{
  "router_bias": true,
  "init_std_router": 0.00718,
  "norm": "rmsnorm"
}
Below are experts of layer 4 (counted from 0) of a mixture-of-experts language model. Rows are named router (the router's row for the expert), up (a neuron's input weights, with its number), down (a neuron's output weights, with its number) and show model dimensions 0-255. Each number is 128 + 24 x the weight over its row's rms, rounded and kept within 0 to 255. Numbers have three digits each.
After each expert's rows: "mostly gets" lists some tokens that are sent to it at least half of the time; "comes before" lists some tokens at least twice as common just after its tokens as in all text. This comes from a sample of Wikipedia text that the model never trained on. Tokens count by the router's weight.

# expert 20
router:112163152142111116113077145159142104110127096144162104156158136160107097158154109116154122154107112099094089126115090107129094147124099162130144112126140101155105106153134114098150120107169128092153132087114101112149114154117100152115169161102114131146155117158117104113144106096130104153151075164161102099155160126100105134127117108101132165103159139097150081118150103143146135117133132111147113159120157108132154125142110161167123155148123103149100104100131161156110137132176160126166099106143147150118087163153164111154131133140099141154147124101121154101112102119160158147095139152100124135172143098102099163139110070148113164162124148141146134160159147148135099135142099144159087160153155141097107126096112156109153106146127095142134116125162126127182097112156101
up0:099111153094132109134130124158103122146126160141136099142128130119118143072127125126144135134160138143167128166138118111142111119097147120112101154126117124122135122144127137170116132138125124141206135127106150126143133125157123155097092140130137101134106112122106116077168141129166139176136149148119172124092114108117127072162131065081090141153104136070153139138112129132133116176149133114128145138073140134100145119184144093118092111082123165096118165119111143125176094126098110152106138112082062106138129135102111117115118095125126146138140140123082112160123111140143120120131089108123083154111133154120161129178171112127130120160135126129135104167115156133127136122128097108115133142094081158131098148090185128093151110127109124134111083148079105142106095139120103
down0:099173153157121120129128122113107106122115127136130116163114109094128143120135125135150134111091127156133111109155125105172108181117139101101081118121135110162089126126141137111109118149147152111137149127163103113127109172156117144127160147110129119160132079119131119103143140149092158119120122158116154120139129120132151138122104142117116120089153121159110145139129133145105115115129126162140133140150097119074132112170088117128149121099136116113065107102164138138112100095147151088138146169139141131111159089153162157114168126102153134091097116125086142067099178110140163142107151091166139118155173136138134119134161127070093113102098170149167121132173158130142108126082153136155079140125175131082113145174126120090104104130121126100122137132110143181184122104122092
up1:166151158096109111162137155116135175131136088102125130122174107169140148117136136104119132113154093140124129111135137122132133142115113141121151105150108076200165130097173081112164124187117129109125106136129143113134131120113188129171181117168139110150128143156122103161135123120144135121131108132095150163130127091186085108133147126101118163127141116143140082128116127119141166141105130126134126132117132125140131121119127088143152117153170147164161116129102136094156139118176145111110127133117123179114107088146116154147101083109181116154125111088124127127143147105110159134124182141169113115155106139094097089106144106117125128110121081135113127117104126154093140121127147115121146098077088097124121153124086147095144153115104114151169165089134154122141129144157080
down1:111137119109145133147117166161137127141152170166160132127138151114140108135154156138125133150142094145143149105172094135118111144121135101090160093141132147145142141158127165133110155117113132150156162128144153148163121117117105124130151121122077110153132082145182104146095163128093093122179142166164120173130122102106128143142115165158131133128139148156118106129094124132132086152144112089136115122115091124124154109158119173052146136104086142147060172149121144123124130119104120125124138099156134115150058163141140159103064120133140167098162113147138128120110106099155144147129108149145089119132132111081128119164157136161141142130142130133128151154090120093161158135131143114145089120140155140163125109145096103121124096162127126160150122151128150151183097126088101
up2:080172127144110117135085090076108156176113103132104107128157088147110130121124150099086096132104104149149136136088150135145141138126127189163111110107134082133132177146098134084123154157180128129109107145157107135143152137121111082117086185087143134156118112105158141126125151128144116124125134123149165142156125089139102121098175105103146114131121168105144181139125154105105109093137117108125143179151153166139130090110123110123115090138186154159153151163171146130120111115187118106125164129140122148112142158135109106147174125125108124116147145119128116130146113115072165135105091173086128131117129132146115139159105150163116114129120129120128129109153155154122133073135137152097101133143106142122155098111132128130090101144121093141137115138143103126123167129111110
down2:091125164112149105142122088108126130203118129117133138129126138127105090113161145093139153113107128123129110148156157124165113144153103142133137116116103141143139108181102100139086148161137122163115122093120105165137127128106175097141128115123141154124168143127114126149167137118127109098126149113144092149152161120122078128078103145157088204106101126136174129080078124127123099123132104122076113161108108121084107138122119136142106153120186093144144144081158105132112112112123077177154121095102122144121092118150113151123126119132163177111084116128132148116165099127110149108124126116127144115136100143139153131163103133108134133100082112140099106123102125174121136116141119086133137085092149132146133118104079132134137185107145130126129113162141102167155123144106123
up3:145140103107086152114128133075163142106108128115134100108140154128132122106128203108122172133111165160116152097116140160098138130098087114127134161149075112100114146158090146127132118124136154117127141133158123145138151134151130117130112142104133104121139118114167096129139115146124109150159103143153131172117157176108175162128103102091124106152150151097095122120133126114080118146137105141122138165070127093127152138127118126131114114180145142126051130096133098107149120163150130128125144147074123123200162138100156115151142132135150079119117103163122106160121157143136133152143123132132130160117109098146125140132114069068117121140105110090139118161119100123124131116145149161143148124123132143123121124122082127170086121173099138092092178122086125117124130135101092
down3:124155115069138105112151141131133117176125148133133126143098125109143108112150119162121130137123156132110110121128155127179148150139135166100094160148154142148142092131172117138173167106150131124142139104146142158116150146110171113156129121099150135139096118124116111097071114125109155114089153095100119214134168099141137096132118097135108160142099146122159160149142133111111093149125144114166126108124111157139157212128134135116126162110084123136101157146159138143116158110154109126132115141146093132095082132170159132170136143104170141155134140136131139082085147129141131134158150104162121157084117134137112138128133126098137122189127150114072130123172167134094128115133132106138120140064083142123119136119141166148125135130144118149120148147134190146125134132119143
mostly gets: " especially", " Despite", " fell", " overs", " passenger", " relatively"
comes before: "\n\n", "|", " The", " the", " He", " In"

# expert 2
router:113168151144106115109082145161138105108131096146162101156155137160102092159154110117158119153111107107095091126117087111127103146125096164131136111123141103157105106154126114100150121111169129094150134086116102112153113155112105145113166162101117134142158116157117107116146103095130105154155077163165099092154162130098104137130121111102137168101160139099147079116150105142148136121128133111150114157117156107132159121148111162167120157150123108146101109100128158155115134131177161132168099103151143154122088161149166112154129137135100142157142127100119153099113107120159159147096143151101122137169142097102101160135112074147112164162126150143146136156158148149135098139138098136161091159149158141099111128095110158109152110144130095144134115124164130116182097111158102
up0:125112121102159148119138105102091183147108166119115163139143124123122145120131146141125170109123082122132125138151140148151099127082095114156114127106104110106118141168152170141144086188134110133168118154152130124148114125124148111144134155114123133099124148110133148129119101133095116134117114107100075155137084134139118138107124107167131147167095125167153118109140106111145133143134155145086106133122104067108161169124100152039120124135131134146189147120189123091116121148107143133090098163152106112155149128120146135061131122097157104132138132129155132132142139125140126136107121142124097177112108111124121169161135098159130118116133158123159129140144141084072115146094135101168177112127113143130142109112079109079119132122159153085116116109115115124163120093104123
down0:137158119157148135166152161074143084144147113085183136138116087124137136151134145167145127133152138139154099128124128146144089113140128126105181141145149137156153103146156120137159116140210088106114164130094112127156159157116097145161108123107130111120119163137148102133138148134115130123137133110152138080117179112105184104185152144106108098118124141118140131090128129113110107141127087130175161144116110090125080153166146112123078172160172152107091133110130139154169138121159129170119105140117163138131109119102099148119168093129126140082128142094118156111123124113150155145095113081150139093151088157103112102126134131162144122138118067127125122118136142127108131153141096112120111106139120159125123132149146075137142140121139087142164129114133141098105148131113138
up1:187146120124116136138126174126119146140124120116139134108144128143125093146111140116096079115109109120113148127136097113143111132132124132084128162128160108131144204122127096133147162155090135164130167117154118137146117119123131144111121133112121127124103077163123129095110151080116114146111107153113137112127120115146120092118116152114163134105124132140131122128132147167139166101141141154134114136098127087153096098100141124131123136146115165161149135174119096123093119115131178111129147132084126145175074149169129115117151107162122135053153141102134132133152118170175143100098157105109123066143106130127116154127130143135179102105187130179138099113141128105140123149150137121162166149155120149097101128136110088106145074125152160111075095152126120100083114147125182
down1:142115135131140179154154129147130175141162152179129162143167147128136082185113136151130123148119147142130091128132130116124171156106106121157129097117156129114097119164110138142161142178116116127116118132108115142085120151129147082088120154114116142123108112145161160095094136116163093112155147143156137177124136111153118185118071124135152105161132138136096170109130101100133112128118121143133112143118156092126140153134143179098159132149104131116156140163128161152143100158117090124130126152131118103158143156138149193094157122122149126188134147113154116091150097121132130143134173123087168107142132094089128130162144173152115131087117152156104117110129119134105113126082184149109128138130130113092145169132094083106126135115108120140130100166136126107089112153108133
up2:135130083150126144115104146150106109101101092176115133110062117117126116111073121119135162116170130128105113145105146159108112122101140134134087151154072143136140181130108053174123128115119107090115148113136147151105152153192133157095101127129155123117128128137124093135112174142114114160142083094146124132101088156126120134087123127103134107145136116106124139167085124120152099162116144121112148099130132117148168110148096150131151131148121160136139114141119141137133179154125133122120123134103172115112169141105124129128140125161161081115138125114098085146109106103138174160117119156100121084102141081158140087130165120142108149153101159118102156131128148068147130120131089149147121148120121167133092120111149087166153139160127151159144138152123118124149151117110164
down2:106121124128095149141140147160078117128114129139149116090117101114115086112077111120132129103144148113155101135144108147107150143144160093125143126159093134147078106090123105149126102162145157151102148150131146142143129128128068105139114132104156131093141125086143121139078129054131162091158107121162129113156123126170107154148106150188146132127162176120136112121161114114116140086147135143106120118141139133119133120153162132140117121136130148140137162101141159141091143142167136166171166149134115110095119136133145125141146187109151152083144118131140101127138074085162119138127145075151118159106145130102102161124139100131114096105095168132126089102091137107108184123139159083140134116132133096134139153139154184165111112119167134157134138094114164152133144121116141
up3:147164107147144121134110136168143130084138095112131151100157120138110081149099136172118101090100122137111089110148088170117176087109065120161144075100108122104133155138145130105139109117113129109062109121149156137104082131127166080150116122127123136138148105165115098132154142127135116072108137129116129084144124103090129102111114092123098109139056105122110156112107138176118119140115131159113103139092150137113121148117102109072119093131131158111121089135113136120133149120172179101124106139126060111122164155129173129140136162095117128111111111124142122128106119110138113139127134118146177157113117124104096130126143110137140120111128111141107115064105133110136144161130174129125138136132119139107129129079157151088088140125125137161137104134125157137137118104073129
down3:134128122161124109134127126083147092098163102156107156168143105143131134113161122173109116127111128088085136088121102134128148109156132158196112141110116130131132143127136165119127110135145141130114143129117133117147104160157134128101142144150139107151149146137132088086153149089156076134085101152108143052082104133118135119153151157085106070124111131115136104129119107184133160165116140154127141084161123132124141146120139146144144126138137114166134133056136138095137156117082121145140154166105133158165102141095121131130138126161121125170098125106166089123145100103126112121104135137131143143119106140124086137102102153100132092137119156103102167138164150133164090120135186164110126105122151147123103099168087103129141126156111107185095122143108141126134150104131147
mostly gets: " tie", " batt", " agreed", " goal", " man", " opposition"
comes before: "-", "|", "–", ")", ";", "°"

# expert 4
router:114161153141113113108078148157139103109119098144170100160157134159107095160154110116155123151111113099093091123115094115126106147127098162129142121122132103159105105154130120096152116112165129092152134081111100116149111147120106151116169159103121124144156113157111109111147099094129099151150074160160099098152159125100103138128125113102129169107157139099140078116147105138152135122134134115148114157112160116122150121142106162167124152149125108147100105105130159157105137127177162135168101100149152148120091163151168113148128139141102146154156125111117152104114108120156157152096143152099126133169147096105101159132107073150114163166120149149152133156159147144137100141148101146157089155150158139093111126096109163109156107148128093142135117115161123117188097117161097
up0:129087091153141189089157140144131114072134121116136144148052116143103109098124170086098149080123161126128102146117067090095081104147092097117146158141138123148119109130134116121113113100119115132178174100121186117152161140124137116121128152136159142200118126137134082122150140085124150147161068142113124153115141141115144148123117126104155120135119123108156114125125109145115138120129127142124150115138141120125143135141088151121158137116109122117121099092122134120177118074075137135149142146112117130150149137126110112135095098098135117117096062075141152144104098143137081115149143101151115120120112124118117086108125113110163120149110089133150105118134117132139123143153143132151112113102141121107097104117086185170121157112116134148156123161142112119129135139084121
down0:131124127094095109153151123122152127126104120092103129101101117101091079152107134132113144096194169136182133061126129087160130115138145119157121139117089113124102157108126123153152103112131128121127113086151154081123105151147139152157135119137141134107094093131077139150108179162173135153107115109142130112121133134112127062144161161131138144166113121088128124143158109169172153112118130140134094138149128106109150135125177137149183093155137135125146136128148082127149149101092142112145128126136147151108107132120112159121132151157153139146127126160129132152157121143163096107136130139119105170141161138167127162119134094134178137138141146129100124140159157127104130130126094177135121115179141088108108122126156123161128105104135123128105176133087149150174102188104112
up1:080140126123194131117115100137119112101101132122156134167101098104117189125150135127120131107153106109111109092139149141161161068137142133130098146150107106078122125134101124105101127116177131140125136153108085102079103081125124126126162113124150110138138135146154125158118138098131142115128124113123101125093149084123089130122122168149088134073142125143151091128166107115148121156130138103143165130175127114123090099196128104131151155134124074131121135137111120095114177146126131120119129139098092100134106122107151153097130082149101097138115122118124185144112128145144139109134093147115085109119088130147086127127163084126151094143117138126107129136193121118142070120147173119117120132182116092133135120143107158088120121133122116155080152107122103140116136154120112
down1:112097135126140126113160133141161131124151123161108125138137131116140132116082110153147154143108120147145118126141072103118149152162166166137163130116094142101106124109121163135138149116093120110124115106187145142132108158131116122117130144148093167078126128155142143100099079126131093201114138123129123129146114118132092126172136133141142107123154180174115155117139105123086146133103103124087124146100085156123087141143102136164116161156134093161112134140157127109112097106112156165098127161131145139098150167140102167191136136112116104116086082150148101106169156115108141083161119207160119106125125116103143107098157161134136173095131141151185129143127104095120111130134166134113128097131115134133164132177146145126117124139119111112129112121136142141119086116104106
up2:137129192079108106091100136133068132164118110108102105104131140079155080126157096108150142156137172084132103128133140120162106145081129150150134096152121136171112136120113099138110150135133138141143137146100100127148138113133183135086109114160123091113136123120149113110147138118124192107074145173118150135133139142091133128159154126110091168125088160143104132143117133107100151172118161127130160142103098156166158171146161127119135088146115131135120167108142129159118123097187137096142125136133118085097140134135142071157148116121141143125154118119107141166137149093122116143138135079158142088096102105148090145134207113119126117097121139104163119111126134147172112126134118147123104104122153109136122129117135147132148123095135138104111154091125122133159137109146107
down2:130118122136134130132123147127119110133110104141145166123133166166109128130086114187161119079153082106116151131098113091133148128131094150127108178143126165063147118096116132127128168114091108104103132178096112160140122097151118154177124160071150123130143133128123116139149144166128120157121121118135114145108105154131155120122109119065127128115114097148113093137131143080105145110091148125154155133112138112112143132175154110149062126105167098096135119128105109093136139123106119142120083065161167074122128129105114111128149125143076117177147142158102095132140124108135124143121119080071113152102087116121106105117137110109151119098166147107115133110166121105157141123143143143122141137125117107128138141097104141143122081156124112147097107165103083117114123106130092
up3:099081119093126114086123118139152148111131088102106122136154170122115101142144168140082131171112105095151183125138109118122120114107146126147142126142136140113088122160129096129147098119082164102164116083135111151109101117156179173130109102082132169103107156185123139091115153135146086166110092133151136125134139126146146126149132169154108168160143149097162163116083164167152129120140105130132143112131122125147146115108105094123129101148108098113142105122153122138151122097100156107114154134139110123132110087129145111100096138114162083150128098138110129140164133108110116121157124102157126171145106123116152120125181136113111152117134132171107124108127134165163111130156151098145114132079115123098091136178144131118163142165126128127106112125113204184134127136116111
down3:137119133071116172124126092122112123078152135108162139197100106126103121123098123121123150156160136123126143162151149119107117137199140128121088113115132072122151184071122129135124126135122170174148089151149098117166126112070137139101123193118096130130106127142117109145126132145117151167117145111157124149150152119105128128125128099131161136128090105151120084051129131129142125148128095135173136115088150135142116114111114158126101135100112118114165137104154119127129143125126125152164113123137146117127112134138099093132161113140142119111153144113124142084099124155124099086131152145123148146138125120119119173148130118179113111139116139147119137119102144143134081111093151144165121107104127159150075119110133096170111120149138059153114127064142133161122157132140111
mostly gets: " sw", "\"", "}", "\n   ", " mentioned", "]"
comes before: "\n", "-", " (", ";", "\n\n", " and"

# expert 13
router:132159140142145116115129115081123144111146126112136116151150103097170072140147103073130127082168107131121151099088113141096098117118089169166136189142104156090139110139101146086168163153136155108113146102149086111107152105116088092122106137126127086139145137157134120140132132104149129151133104164111127118137153118147129117103122106144102124118118068094146150107123107159170169155113085126129065138119151163134165121092098142118126155154161166137104107090129128132128120123099161115143127119179090097135111123126140099121096118108151112169106121106146122129142136111126122158090110129156096108097144138115146133140140113187100129113155169145120149162136167136178127181133115087106134149136150131115143163131114093123142164090129135151150137159097127113140121126137119
up0:110118149119171204141125119182104166131138078136154131114131110125148137157129147115150092141124138127142099110157139125099143119103145148118095100137169150068116109110173125124093125152138136087085091128122157104113120110128131140139122121083098153187080132137099128136119140122094135092131131109155137117101119112113142093042130123149133119146114146121135111141133112130123130111129116131109192170118164088179086141156144115118163124119125113150129104060144086149138155162127159126179089105138122128128098071105139112132150135115151130145118118135145147131135146109133145094121134139101137142221128120131119117106153126128137131087152119119112119121138079117133120129132113143087119158126153148119109123108110110107117122123118115153093122139090127129166182105128128
down0:137152108135168116150133156139170138150139114147129160144150140145107121157129126117126105119133150149143091133107116089154111074127123114104115082118124126148133128175176165127125133122153088142130118055134154143137162141140052126102137118159109133133177102144116154166137131110150097138123132112098102128131144127142174140127119126143106144134119120154163112120129089154099122120099131150137132178143144105124087154143118101173098117123134147092110157106142121097158160111126088196148124173123141077129118111120145127139164110128176127158105134153138135138151159111112126126142127140128115095124084093118120156126159154108069099124111115129150055148094086121133140087140112123154149100124152137166108100121114113160144118141115110175131127105085120173147166146123093
up1:140116143139145115069123153134124088112121134140088133115134150160119166127106158130135121134128150155116157106131160238175135104138167127112125128109125123134144132123125094120123129144170097115156150096107153084122128105120121146149142112135171132135086140153120083137123141140166127111150132125106131110141115169116092128157108168135089086098139117126134071120133170069144158121139130144153078149138080144129104134118150074132127119083156130129101124114159115138162134124146130121191122125131119164093111135128118156162087114134155134144169180080130124084135130133125131124061129124124115119140151118090133140105116121129095126113124125111151109129163163126107174133144099084127131129122133156108162158117110108144117111123168128072123102149142143168112154127129128
down1:088118179095083118150154114176119131118135163154129116130122134159121115118159113109128167130135148126128166080149132075142124152116137141107109161124124133118120162132082132137059132100125144126108163169157126116136109106125128115129153130157117096076127165121124109167121103092122119134131145131106097155164088131156138158090138144115107133115150137134125111141124093131156164113131125086136138125145143141133136123140161135141109126124126100112144150091161122108148114117146134140129075128108141123112112137174086133097082104139133118133133134148161100147132139115162143114165112134131042100104106165146100106145102116146102124142141158190151145142099101107126101103078142115127155103147142115086121126166115169132078149139120117081139104134158138146205097166134100
up2:127130116095148143121142152112156134105147126141139137134120093102081100108154138110103105119133148160107123085123082171095127103114098150138127133160173125158108091126122148120107166112166141088177155219119139109124111098104151099093164159132123130110105133103155167117086088155137096123119134156075090102145085146117161141089107121163113123135119109102131120141139144119096121118149135168121158111122187106143145121143150116111160114101129121100155126105146101102169132166134128144125149140138163118153140097112140126136135101129115113142158134108117119146155156133074079142131088098093135124168112103109159109106126120148143140114180145158163152158098103149136163132113125125139150144091119120130109108123108165117106126130185135110134108151107139141119081165092122
down2:132091126156119113140138099125104116177108175160149119152127127168124146094118093182141120156136129155160087146144195076135098141126141121083112134188138106147129124122143129104141124139160130120100123114083110145122130109125119129114156148128097081076153133113133163109098109110088080115127138147111129152106140113130130169094136149116110083070140115119133112120172141137119123164157111125113141136104135118119129135104099165147114094097141127140168089070147154126159126143127172141142130105146139148145114106143124142151167098111117139152138179132103128108098148127090092139118106098141081129163092176137112144147119133135129130125133142154161149121158170135175141182119139119132112130088161104141095087155122112093156142103119141127166090105133139125153105153115113
up3:117106145149134113122105179089093182098144142103143119137108124112158097158124126135088156135088124134108127111127137148125103098142125125175174116140139140119092177137093139148096159064120153134127088094153095120101139155136147157122145108108121130147111141111117105106098153114155142111073124163109113123153135120100133116141132122108116133144136140146149128076103100169127102127116142122118120130124160122100127144132107095148089216112137130117114162135127141113136073171162144163101123157093145101148142078061060130082117097104114150162113135117145101139124093101131136093141143146102148108095134113122136120163144118159165092136158102173114119133125100155081154140126139110099147130148108118135125123145150096116125144128125121159130095121126111121154137083145126
down3:097107114095126144151134089101141134102127114135131102137112158125115116130100129114147156124097111131112127094123179112156135115155131140097160103136126119137135156161127131078146146122175070127108105178171167143103132134139120120129166096122141145107117135139146125120077131154095107111112137135144101163111113117135130116119100112116192124154131083133153110144134160154157152097188129143133117105118142150122139157119140084112109112127114108135156085132096066157150151127121163137139101105110117157153138150142129118164142106082105130113159170122112117121110139168100117146155122160109194104113144154168107128085114130109109120184124106103109124170110152159117121139060160117137150119126142088087114093121138142132096147099149112111158156093116152128178108134086140
mostly gets: "–", "/", " +", " re", " −", "+"
comes before: "-", "|", "1", "2", "0", "3"

# expert 11
router:111167149146112116107079147162139104110129096143164102157156135161103096153154108117154125152107110105092092123118091112127096146130100165129142115118134103161106105154130113101153120110173127092154133086115105109151114153117105144117165163102119129147156114158117107118145101093129105153152075162163100093154161124096104138131121110104134162102162142098145083115149103147147138124134136111152112159117155113131155120144110161167119156147121105143101107101125160153112131129175160131164100100151150148118088164153163114153130135139100138156145128101120153101113101123159157151097139152102122135167144096104104157136108071147111164162129151140145134163160149149133097135143099142162092158151157143097111128095110158107153106153130094142132110122161127117180097115158100
up0:100124112142116128112121117167123152132133130128140135131094146120110137104135097095112146154117083097120148147112124060111100135139129129157120138157126138158121096104146142126099120137115160127105091088136152108111169129083111138139128104132075154156170137096140158131138114161150153128128112132088098160174141127160101112127102119139129104122125143138092154159140123165140102138141098121176160117151129156130105098107128157121111205143129181097135152147116132154128126190127134099124162148151060154093083127140127153123154113177105102128161099077086123128115142144118154123153138146124117133106090113106133118134137122164116138060113130076161124139143109140149143071127129133155167127127110123091158140140110175097133136104103108136169106123132137175151100137116127
down0:128155128155125122152159135113153173106143135131130126137090092101143175166162174129114069137123141160084135161094150136113092146101118070118164143137131108152095122111123118126129114120132144118113143148156100128126108153148116157147054139172153106149168149145154117074127124147131141062136090077147127147155128117159122103140090116127109128150128112122118116125148101105148133115121123106125122127137130135112156140115153104116151178128133128118160125137119122113130111175112134108171118148097098106128093102145129087111130129156163110117114101099106092120121135142142160191123161159058089124083125109118169165135138131145104159121121126137088163126106193128144135126162131084107144097105115129115153150136143145091129123110152095162152115132105150100133151121106151
up1:141100140091135169128103123115131083060149119113163131108106133086113138134144142122154140105116158122132104122108151146098102112111106085090105135096100138123140127078164111122134091110120104145135182095090109165160128113107147129132121127102091113095120126126102114107098096131133098123126143141131084144151137113106176124098158119185083101160158136097118142137136101147158126081165090143141095186147117093129121135119113100174143120141153122160165121108136127077152091152138140113121099078150150124121132111115135140138069156115107144138115108168127128130150138104093148132125096139144158138122094086117162136139140133147130151131178113103151113135107159073125128097137138123091103113077147126167117102120115074103169141123140110120125128145150162119141112126139129
down1:122099129122135103134143106129132094116111118107169141085130140120102138104137119160072145147094155104109130125154120146100173151141141155147112155079129192125088094116115118158134083124148158114130113103107123143094179144164081130082152161109125137150095084157129128122129160133102159128110129121078115129123103088171128145115167124110131158150128109150115114126119110129120189107100093128156147087151120116117126146146129139137200132152141096139159152102184114123128118138144106159101141136096123088141145149107111085134098133125161141096133128142140136119148149135169107124143137138084147151125126105160132136157127137149116101144128069147144111136134109143128128144127125127146145112151157156089131134112136189133110142167098160104094155120125120129157055115151082
up2:112117156150188108092171109117128156141103096080130119129142136126141130140137130082122160154095142179154125102140119136119137111127123128099170161147148143096112126118160157089162130126140099131130136140093149127082100085152153157099163104123126170127162101115126141127073145106113137097145110128112126175156107138104142139116079132151125171134118171129142139141083157128111164159163102100114137123176123113077136134134114150135098143086152087155148116117115114150139151114121162091172153109108193182129134141080133121116129125092127174130168117130153128180122136143128110101124094146102127120122148159103150101165147081112109095144123116126129121160142109087136090143153120104146116142143164128127107189129124125115128164149144119137129134125107112145138124155098144
down2:149104144143077125103140122124136096074131121113127164155160144129096112096115141148150097134145095143174110170140137145131120145115168110120171117116101114106174113113112109108140119104091139165158128160137105145140098185137149134133123127147127161144122155129123137132155107117102150117115157134142132126157133133149092151180120148107128150129138094131144148145144169149145114160156160133071124124163129129150153159175104145136169132124136098142105159081132153124135126106139128130099131161131132152121178169126069181158136131154117078104136118160152111139157110118167151127130180133127126172173137124139146089118126174117120121109117141196120150142139142138120129129124103116078087090111153165129152130135092142154153124160157146123067152160126091141109156153121127
up3:122169160122131155121144126137147159116100138157117148062107115103132124119122093141112135152118097138163126166129107083115130129139161166159096158147121130166116169134091137127113158138119083140132110138124112103146094131133113129177115107103126109142122141133126085126105160125099123110087129146122098108133116138193109150121148086092114135192135128142169110140128112106153115154094149179147144165147156087122095119168120153155115148077103156182138117136140136138107119126193132145143127114131119126138127141093130098135139159154127100098110118147155167156153102086117130129145168127130145098154098176133148125135181081167120108139160099123145135108089077108115141133168120119113134168098127091137129129126138130133115092172124097153148131149175134103106142151123112
down3:160122108138088111117154211131134137170116122121145150144120139095108151107063134096137143110133161151164104110124112147138185143156121138134113108123132132129164137102141176096104123091120144102150104147111137112111129098125145143116093131139120084116095099149149147102108117105133154097166161134091173118136080123119133129119119139184152143152129128142158145126094112079165123147099133131143104119116108121124074094131189095149156142138124103136114098164134157114089138126170140118109154135142109180183145152127132132122141097120148125104121135137139101145154133160139133130132116107112111143150121175116109074123128155183135160104140145118140097091188120160146138134168129168126097088104154115133118112101143101109110151187117129162120103139141139114139139134124132
mostly gets: " developed", " designed", " covered", " influenced", " spread", " defined"
comes before: " the", " a", " by", " in", " to", " an"

# expert 23
router:113168154145107110108084152160140105109132097143162105156156132160104095155155108116155123153106110104091093122120090115125098147127099162129141112124137103156105104155126114097150117109168127094154131087115100112149114154116105147117170168099116129144157114156112108116148102097133106153159076162158100091157159128091106134125113111105133161102161141096153079117151104143149135118131136112152111158119156110135156123144109163168123158148127102146102110104127160154118131134174165132166099104152147146116089163152164115152130130139103143155141125099120154101110105119159164151097141150103123136170148099104107158135108071148119158163120146139149134160160148150135097135143099137161090164146158138097109133097109159109152110150127095141130110124165121120176096112154100
up0:110144144138124129082164145123151171101097118124113101124085115160133114126156107158116136078130110146107111089112127189151105131117152092136120144142099114083118087109142130105143109079172087129119153155140096127121153065125128113137141168147126077157129153127111096103133104103120147095137125099139133143088103166118141120119100125110117170143153092120136118145128165112141166143137133127125122088158111123120093091137113153160141146078151129127108123101149127162110153114144130082147161118124114158116149097092143126090116167156089144099109084108120136109125100126173192111135124103127115116152123122114097138128114136116109117131129105139136141163124084086210105088171094148156141164117138122154121123138142138121160099131131122108102163155149133133117151164126140
down0:131145168140129136090103090117136162164152131104109132152123101146157150124119134085143096148147150089128113136171156163148148133141122167094154083117132115157100113090126139147142150144109174114126165187147127141131127122169129139116156131131112140157123124129130129108124146121159124117086132116111098149123174143114168160141102127155115156115121144139137154109142119137148113139118076158097146121107108143124102113086138121142077125147167095096090168123057135162130155091113145162125109140151121115139140112174059128087152096109117121123153106122133096099107099123139112146151140165108136138093133161134167123140100129070111110104107139127112139099137145119149080076094170117123168133138129073177127137154111100140126114136098126157128108115130115151075139122114146
up1:117141115121159147128106073125096191112181118130119133128130117114171112115114093126141140129128112136114139137133170104135134114119144124155117130120105111130095133122071132180111106130113131133112108103119150163098135081118112143145156118157132119109146141152111148135112139158131115107156175129112156169142140160087103138121157160140151119087128096096119116095105107141191182104081126122109174104126127146162142169119110131142122119150116138102090154166119146136128115109130114108146124153098145121160120152135145126106135144122139119137127157131142104163095152136125119161150118105150138131088212156118072144144111141130104134166189113168165124060115116111106095148094124144121117105138143192162129102128129120109121153127138158111130176138152111124123142091131076
down1:135176161103101158126123158110128139115097126164128164129101209105133108151121143150122065120108164158196093149100139119128114184109157095120105146128126117157135133121192135118140140124098103134150148138139128153130140163105114112141127125076142128161150116121128147117146131149123132132127119161129151140131125167108087109107089066141109112132166131129077145102144100111132110119100110119120095145154129095131093127156145143162145108116154121119141137129103153141080144115144136132150113134136146155128122126135113132131144140152144118082098103137135157177146143104159133096124167138178151151110108146139168144127077138138106148112149120122117102134135151152166127091122119144120100118135108133110102157115172115075112198171181114114149121098125099113103106135085127
up2:140145107101147133081117141130093128110121109118141159115093106089155108153133124179137147128125146139113126101136123133133161123141135106136163166120120140116156142132112080143137100121131119126174127147131164090139091094149076113113139103149109129159122113146076091106172119128150134148114092101123134069128126080124159130170137120139162149150104102128112146135140110139160109141121132135136107111158110147126162118098158133086088074124124130119135158117138100110106053106148133152074122127128104085139116147122114123161168074156138090122089128095117096146169151152164120102111129152150093130095131148166156102162096139137122123114148135116182153163140120155126171143145131121149082136152141092145128143140142155108122146087147125121090117117159162119142070099110119
down2:062120132113143110138061159119180136113138160183097119140155121117109090146139149101079117135128141124124116088088113150099119142125128123137167119115117135121118142081126176127139124181109099105119170131111165125143122133167155159106114167120179103141125127139112128115134087139168113073139114133140060135050126085114170140145097169120120135102117121127128146116130155186117112111131135139127153158138161101125121117108119098167143106122129077120116138095107101156130137126115138167119152109149117156127124131125123118123137134158158145141142139068107129133135107113080138142125133104120136152117135125155180136124133132099131142121132133078137164160118169078116119142158082139133127129136109126120107170117120167100101140119109121139145130145127141155078117139161164
up3:091084130130080137125127164110150148141127136137143105133173126155128136105139133146124211164132132116129149136140129111139143153062108107138119117121099140099168098158132108112152130169159147129095110126130133120129132104122135124182109122127135123150056141138114138140147133182117136114108130144163166114124102134132140140089111130128115103106153124129156141140156147141105112110162055134142131126102113143142100116140113144102128149120136110149118166161094128105093160116121149111093140084094083128109109110127147168129145120102112133109125122101138164131152144091144134129097095134105077155129106116174117146150111107169161110118162185100099142113122131142117154123077076116122140079112148092103132149193073088120135147161128162115149127163112118125123147124140104
down3:124097128127132133105136124094124191138161133134148100124104113172132171106134102079122110117103160129150109116142130129145092132115156112134127125113127124137151135130125114136133111100071136133156156116150129144077113175139182154108124145149099098132109115151125112119140138123124161139138127162121051127099128129125104137121107109106113105139120133116113113140116170086116151149142155111174168139128147139144127162136087153118204156128135114121123163119114125126150127136097115108135113158137145165158114152138125108137120135121103131136107149124168085106093132152135141129126171148119163164159155164081124111095101135126099136163193111061129101127129147140170125094167146173103145134124175103128098116205118143126128114082156110141167122130115124088102095142144140
mostly gets: " treatment", " directed", " graph", " protection", " cart", " supported"
comes before: "|", ".", " States", "S", " was", "W"